Weights of a small mixture-of-experts language model, trained from scratch on English Wikipedia: 3892 steps.
Below are experts of layer 5 (counted from 0) of a mixture-of-experts language model. Rows are named router (the router's row for the expert), gate (a neuron's input weights, with its number), up (a neuron's input weights, with its number) and show model dimensions 0-255. Each number is 200 + 30 x the weight over its row's rms, rounded and kept within 0 to 999.
Before each expert's rows: "comes after" lists some tokens at least twice as common just before its tokens as in all text. This comes from a sample of Wikipedia text that the model never trained on. Tokens count by the router's weight.

# expert 13
comes after: "s", "or", "il", "ar", "d", "w"
router,223,263,176,220,201,147,215,214,164,190,241,199,224,245,196,182,192,186,212,173,200,228,185,124,191,212,217,201,201,135,185,184,225,177,195,212,203,157,210,187,233,222,181,202,172,228,160,208,182,203,214,205,178,114,173,233,259,172,218,140,208,193,208,159,196,211,230,256,231,160,210,215,166,217,182,211,189,234,191,126,184,167,203,215,183,208,185,249,193,168,187,153,193,228,200,228,179,216,178,187,203,228,180,174,121,140,160,169,180,139,214,127,225,156,158,201,188,211,247,200,171,224,206,223,219,167,196,230,211,134,187,221,220,231,223,163,163,283,207,175,204,232,228,205,205,147,204,210,195,137,183,253,199,234,213,234,224,225,209,274,195,180,208,176,240,233,239,171,197,152,228,174,229,179,197,183,191,231,182,189,195,163,165,169,193,156,210,193,163,187,204,259,173,237,170,194,194,227,199,205,230,266,156,190,194,170,205,180,217,164,223,238,159,173,222,190,152,202,184,210,226,180,226,226,218,197,213,191,203,160,183,217,209,249,187,179,197,168,195,207,206,277,198,235,225,222,187,158,188,221,181,271,209,221,213,244
gate2,185,224,205,189,144,226,139,192,172,192,201,241,189,215,199,127,221,114,195,173,223,236,143,171,232,255,222,184,179,187,210,169,162,219,224,155,194,227,172,194,208,278,233,193,216,169,228,196,262,235,296,177,228,215,195,193,225,160,184,231,173,153,198,218,163,177,198,212,147,174,192,187,202,253,194,185,278,178,166,206,180,223,237,177,185,181,189,191,252,207,140,130,174,212,178,228,187,208,220,175,173,209,213,194,243,198,212,199,162,217,195,253,214,210,183,225,196,216,197,232,232,144,223,215,236,197,177,238,182,172,174,165,219,207,137,223,194,167,183,183,183,221,199,226,209,197,171,175,156,200,195,198,182,232,144,201,216,243,172,213,151,176,234,214,218,197,241,234,191,187,219,241,172,215,164,212,156,159,170,211,178,169,122,195,212,166,174,170,180,182,152,217,218,214,227,176,263,205,203,172,210,189,131,181,237,217,210,218,176,221,216,216,209,198,186,225,252,182,181,215,272,164,198,217,173,215,156,205,203,197,199,177,217,214,235,218,262,143,164,150,209,220,208,208,168,190,200,197,207,216,172,206,211,225,160,221
up2,198,185,184,171,245,195,209,189,173,198,204,212,218,178,222,233,254,212,179,173,147,161,204,215,163,181,224,261,246,264,151,191,224,178,158,199,214,217,144,213,143,151,182,181,180,170,228,203,165,219,203,206,175,209,231,262,182,251,257,170,255,193,257,201,249,172,197,165,249,129,212,244,180,199,264,145,195,205,222,215,185,205,222,209,198,212,185,150,165,192,222,277,164,181,212,174,214,176,187,192,184,188,172,199,207,189,208,177,261,205,197,147,163,207,216,199,217,192,166,190,189,168,186,202,200,219,191,196,196,161,208,176,210,213,287,206,196,218,202,193,171,204,148,163,192,236,275,215,228,141,199,185,245,168,217,240,178,225,190,161,237,288,139,194,207,231,192,198,226,199,188,140,189,179,209,163,196,232,205,210,187,228,288,246,200,188,203,209,204,210,237,180,169,225,190,186,171,210,203,196,201,193,239,208,175,226,209,154,240,166,191,183,186,216,206,242,207,192,217,214,132,223,249,192,180,208,210,215,226,170,196,211,173,187,195,243,174,240,214,182,219,213,215,182,202,193,203,146,207,101,217,204,215,185,213,183

# expert 11
comes after: " ", " T", " S", " O", " V", "T"
router,189,201,193,188,240,207,164,195,207,229,239,215,199,219,216,140,250,193,156,249,218,202,242,236,196,193,202,191,163,125,175,172,232,221,195,193,201,245,168,288,210,177,176,201,191,171,207,282,177,174,186,130,221,187,145,204,194,192,218,219,275,217,196,188,237,195,251,229,194,151,220,220,151,212,176,220,245,161,168,213,178,189,151,206,222,177,197,171,255,161,232,204,226,239,211,210,222,209,158,188,214,176,177,210,172,160,211,165,225,159,189,164,225,180,185,198,197,242,176,197,195,202,205,215,195,187,238,196,164,204,179,167,239,216,216,193,114,236,175,224,232,288,230,176,179,197,246,205,220,203,196,207,175,173,187,216,227,159,192,207,157,261,215,213,208,171,227,198,195,224,208,232,222,223,204,205,220,206,209,262,193,188,166,248,151,153,243,209,159,183,159,233,192,190,241,246,249,217,141,207,212,224,199,201,212,236,129,238,195,172,177,148,214,185,164,215,205,194,184,183,224,238,183,202,129,197,194,251,231,223,148,234,166,183,193,255,215,230,183,202,187,222,214,212,248,195,161,215,199,199,195,226,190,223,199,251
gate2,173,185,207,169,210,183,207,204,219,199,160,218,185,250,200,138,201,196,156,233,248,197,204,244,188,190,136,173,165,160,193,215,226,202,185,182,195,241,226,164,191,225,223,168,267,197,182,176,191,198,174,204,189,210,213,223,267,254,209,186,205,174,269,224,169,192,159,196,147,166,207,218,205,197,214,150,196,147,193,234,191,198,192,151,178,194,226,227,203,209,216,186,189,209,202,157,198,227,234,186,222,232,233,200,164,174,162,146,244,137,245,154,198,177,181,236,256,193,218,192,241,165,185,213,184,204,198,211,175,179,230,159,205,211,237,201,179,207,179,190,230,199,257,206,181,177,257,196,212,176,179,226,176,230,206,232,173,160,177,159,224,201,253,236,213,176,269,185,262,196,189,179,193,192,84,232,195,181,203,245,128,218,158,216,195,181,189,201,234,220,230,209,229,136,189,217,186,249,168,232,197,190,227,211,244,156,137,228,196,176,194,180,200,205,172,181,202,213,188,276,177,161,178,181,236,177,184,193,199,165,175,239,210,181,233,214,183,216,230,242,223,213,207,197,157,186,204,192,188,280,207,258,205,248,192,240
up2,171,232,197,166,216,188,189,170,182,190,223,262,185,188,200,192,184,230,219,286,238,200,245,204,224,161,173,205,183,174,267,187,183,171,218,230,178,278,206,235,187,195,221,150,252,220,203,160,187,179,174,190,190,195,238,238,249,213,202,232,204,151,176,162,167,210,154,214,205,214,200,213,176,173,231,192,213,189,212,225,193,212,167,151,142,209,270,199,166,214,201,185,204,212,205,184,210,196,201,209,222,219,209,169,161,196,206,188,139,173,225,158,190,197,164,231,253,189,209,189,260,222,142,240,203,165,247,189,131,203,187,149,178,204,202,193,217,186,218,168,231,138,270,172,204,213,272,290,220,120,228,194,181,207,213,218,190,158,249,188,190,210,275,191,214,172,223,199,237,201,195,181,205,179,164,220,226,159,240,169,187,250,216,194,179,270,216,177,194,245,176,221,241,160,172,142,217,212,204,179,149,241,276,215,242,163,194,197,181,212,180,184,182,208,185,184,193,184,180,198,174,204,176,207,198,194,206,178,211,180,175,262,214,189,215,208,174,199,162,203,218,240,212,192,190,209,248,173,200,207,164,224,215,238,211,225

# expert 0
comes after: "\n", ".", " |", ")", "==", " ="
router,237,213,187,179,220,202,208,189,157,220,237,188,245,199,142,171,206,173,124,188,184,231,246,148,170,195,171,184,194,170,189,224,204,203,205,249,215,224,132,185,204,180,182,212,205,171,179,280,159,220,215,183,210,208,235,194,190,194,208,243,190,214,207,207,171,262,221,260,204,221,162,196,150,211,189,166,198,170,180,143,180,206,235,166,242,184,172,182,165,197,201,176,211,201,209,150,223,223,214,182,184,226,246,154,177,168,215,209,198,210,189,146,240,192,198,182,197,225,173,217,182,207,228,249,280,175,194,230,227,166,197,219,239,211,216,145,208,227,225,241,218,254,236,141,205,191,186,216,219,175,148,267,253,197,204,183,240,197,235,198,224,198,235,221,259,193,140,196,193,160,197,193,254,201,153,200,143,203,205,201,248,233,163,215,206,195,169,240,175,188,207,229,162,180,179,190,194,247,215,194,168,176,202,225,167,250,177,233,195,185,234,237,185,217,180,217,210,205,232,191,267,233,225,219,135,202,194,230,195,170,216,172,242,194,151,195,215,223,134,200,202,250,187,251,255,174,167,243,141,205,200,233,218,236,189,166
gate0,222,197,166,184,190,209,156,153,220,230,179,134,200,178,223,223,249,166,220,178,247,253,215,208,198,133,191,195,216,168,183,184,236,208,133,202,137,206,172,156,180,198,198,236,266,205,182,224,225,220,178,213,163,223,211,272,207,149,174,198,228,166,195,215,245,222,201,156,182,224,219,190,264,170,165,163,166,172,220,283,173,168,181,183,197,190,223,221,188,206,207,201,200,165,221,203,235,171,214,230,170,209,192,170,208,182,167,232,203,152,194,237,228,234,200,246,191,220,239,159,224,203,218,220,252,234,229,200,195,177,223,155,246,241,193,261,186,260,231,214,223,242,218,217,163,174,216,202,154,143,186,199,245,169,197,262,216,148,187,202,266,219,198,233,140,191,212,228,202,218,186,211,205,257,165,179,207,211,120,172,167,206,168,188,238,195,202,191,221,198,194,214,166,230,206,214,218,203,188,198,168,237,225,218,157,171,199,199,226,184,185,212,223,216,213,169,148,183,252,208,211,238,204,177,210,244,196,173,137,148,155,171,231,196,173,252,251,238,187,205,227,222,238,178,179,195,205,222,199,211,250,180,213,224,210,218
up0,204,174,163,186,168,157,226,131,231,196,260,136,213,201,225,208,183,150,191,206,202,175,232,203,203,188,122,155,212,159,184,232,203,226,152,204,194,200,162,212,193,196,198,244,170,167,220,190,194,191,225,152,168,139,286,209,220,134,194,206,204,222,185,245,151,199,216,176,196,246,139,210,173,185,195,230,181,208,169,204,234,182,172,244,197,180,237,190,185,217,203,225,166,233,170,191,164,213,170,183,188,169,208,167,211,208,222,192,175,201,179,213,222,150,216,142,143,175,215,183,187,188,191,158,233,223,235,211,194,189,253,212,202,197,200,158,183,211,218,156,207,262,237,193,194,206,225,235,202,185,199,190,231,216,175,202,234,191,185,231,222,210,162,172,193,172,212,211,179,244,189,243,204,193,141,181,207,236,171,167,191,192,159,172,217,135,215,163,191,234,147,195,232,150,250,196,186,218,251,173,220,150,179,201,239,152,246,238,226,209,201,219,231,198,204,206,157,207,196,237,253,180,168,204,248,207,179,197,199,204,231,226,253,143,243,205,223,241,245,249,229,222,212,256,150,208,208,189,176,152,237,185,184,185,143,266

# expert 3
comes after: " a", " an", "-", " un", " the", " inter"
router,139,232,188,173,229,172,145,225,184,261,212,189,222,230,248,153,192,221,206,214,254,175,228,179,202,150,181,188,197,161,210,219,170,216,183,216,160,193,196,273,220,187,169,199,137,161,204,159,202,221,225,179,181,203,178,193,185,236,170,220,215,226,192,176,215,198,211,191,210,212,190,192,210,214,216,182,183,182,217,230,177,157,265,166,183,240,243,169,214,230,153,182,228,237,176,221,192,272,175,188,187,247,201,192,201,209,200,184,173,163,173,198,241,178,201,161,251,242,186,201,205,262,217,221,213,216,241,154,181,194,178,190,215,218,228,186,203,248,230,220,235,199,187,185,193,199,229,186,190,192,167,268,243,215,169,178,205,170,255,220,175,202,169,154,197,138,119,194,220,152,237,201,172,188,203,249,201,223,172,250,195,227,221,148,190,205,208,215,172,255,195,233,191,210,160,240,244,202,209,244,210,203,189,254,219,187,192,230,198,239,244,185,205,205,144,250,210,158,283,172,251,232,207,242,140,205,204,206,194,201,151,222,211,194,194,182,208,188,199,198,168,196,155,197,166,219,109,202,188,161,200,265,174,170,241,184
gate1,233,194,114,148,162,195,211,199,224,241,188,191,199,165,208,223,183,200,233,240,197,187,235,242,200,208,146,275,189,197,138,169,221,217,210,205,223,149,208,183,194,179,159,201,231,190,162,210,221,160,149,246,198,178,192,215,209,257,235,212,248,223,221,213,229,196,181,184,184,253,213,172,165,215,219,172,230,168,151,198,233,212,231,246,151,187,187,212,212,197,250,161,184,178,175,230,176,203,189,222,177,218,227,149,147,213,214,177,161,218,189,156,151,194,171,217,225,218,187,184,166,153,166,236,172,227,227,236,163,233,176,240,229,205,134,177,245,219,176,171,165,197,154,198,204,206,185,200,201,188,191,223,206,178,199,209,220,213,193,206,237,203,190,175,195,204,230,218,177,189,185,194,183,206,173,203,171,176,219,161,212,247,185,229,193,228,250,159,237,241,139,188,217,170,222,221,251,200,220,221,173,223,179,130,199,259,192,238,233,173,211,161,248,260,241,184,161,153,184,192,222,195,253,182,171,222,191,165,182,136,148,189,192,231,159,193,197,169,192,190,163,254,207,151,233,177,149,185,218,193,211,106,233,203,203,180
up1,216,228,209,173,247,148,202,255,206,216,222,169,197,176,230,160,221,184,212,230,251,189,210,166,176,203,200,226,179,149,187,222,234,227,216,211,196,150,149,237,191,233,140,195,209,201,211,199,223,242,194,184,220,280,178,167,170,150,142,241,231,168,178,197,214,222,290,186,186,169,201,193,204,200,200,197,197,238,237,235,222,170,191,207,177,203,162,187,166,232,172,177,136,147,237,227,199,198,194,227,201,208,196,210,262,222,251,203,191,171,202,246,218,170,117,163,134,199,197,202,221,170,236,209,181,215,224,232,182,244,207,133,225,150,189,173,178,191,177,167,244,180,187,183,161,164,211,184,203,186,203,237,237,134,220,163,238,199,186,169,208,195,152,170,212,221,206,207,226,194,193,154,232,186,260,131,191,207,173,190,238,184,182,217,205,160,215,183,218,127,174,227,241,212,163,217,185,193,228,176,184,186,143,218,159,178,226,220,218,190,191,199,194,186,216,214,239,248,187,179,209,214,196,174,172,125,227,179,206,209,201,176,210,203,196,130,154,184,158,231,183,228,210,215,170,230,231,135,216,221,176,190,208,174,221,159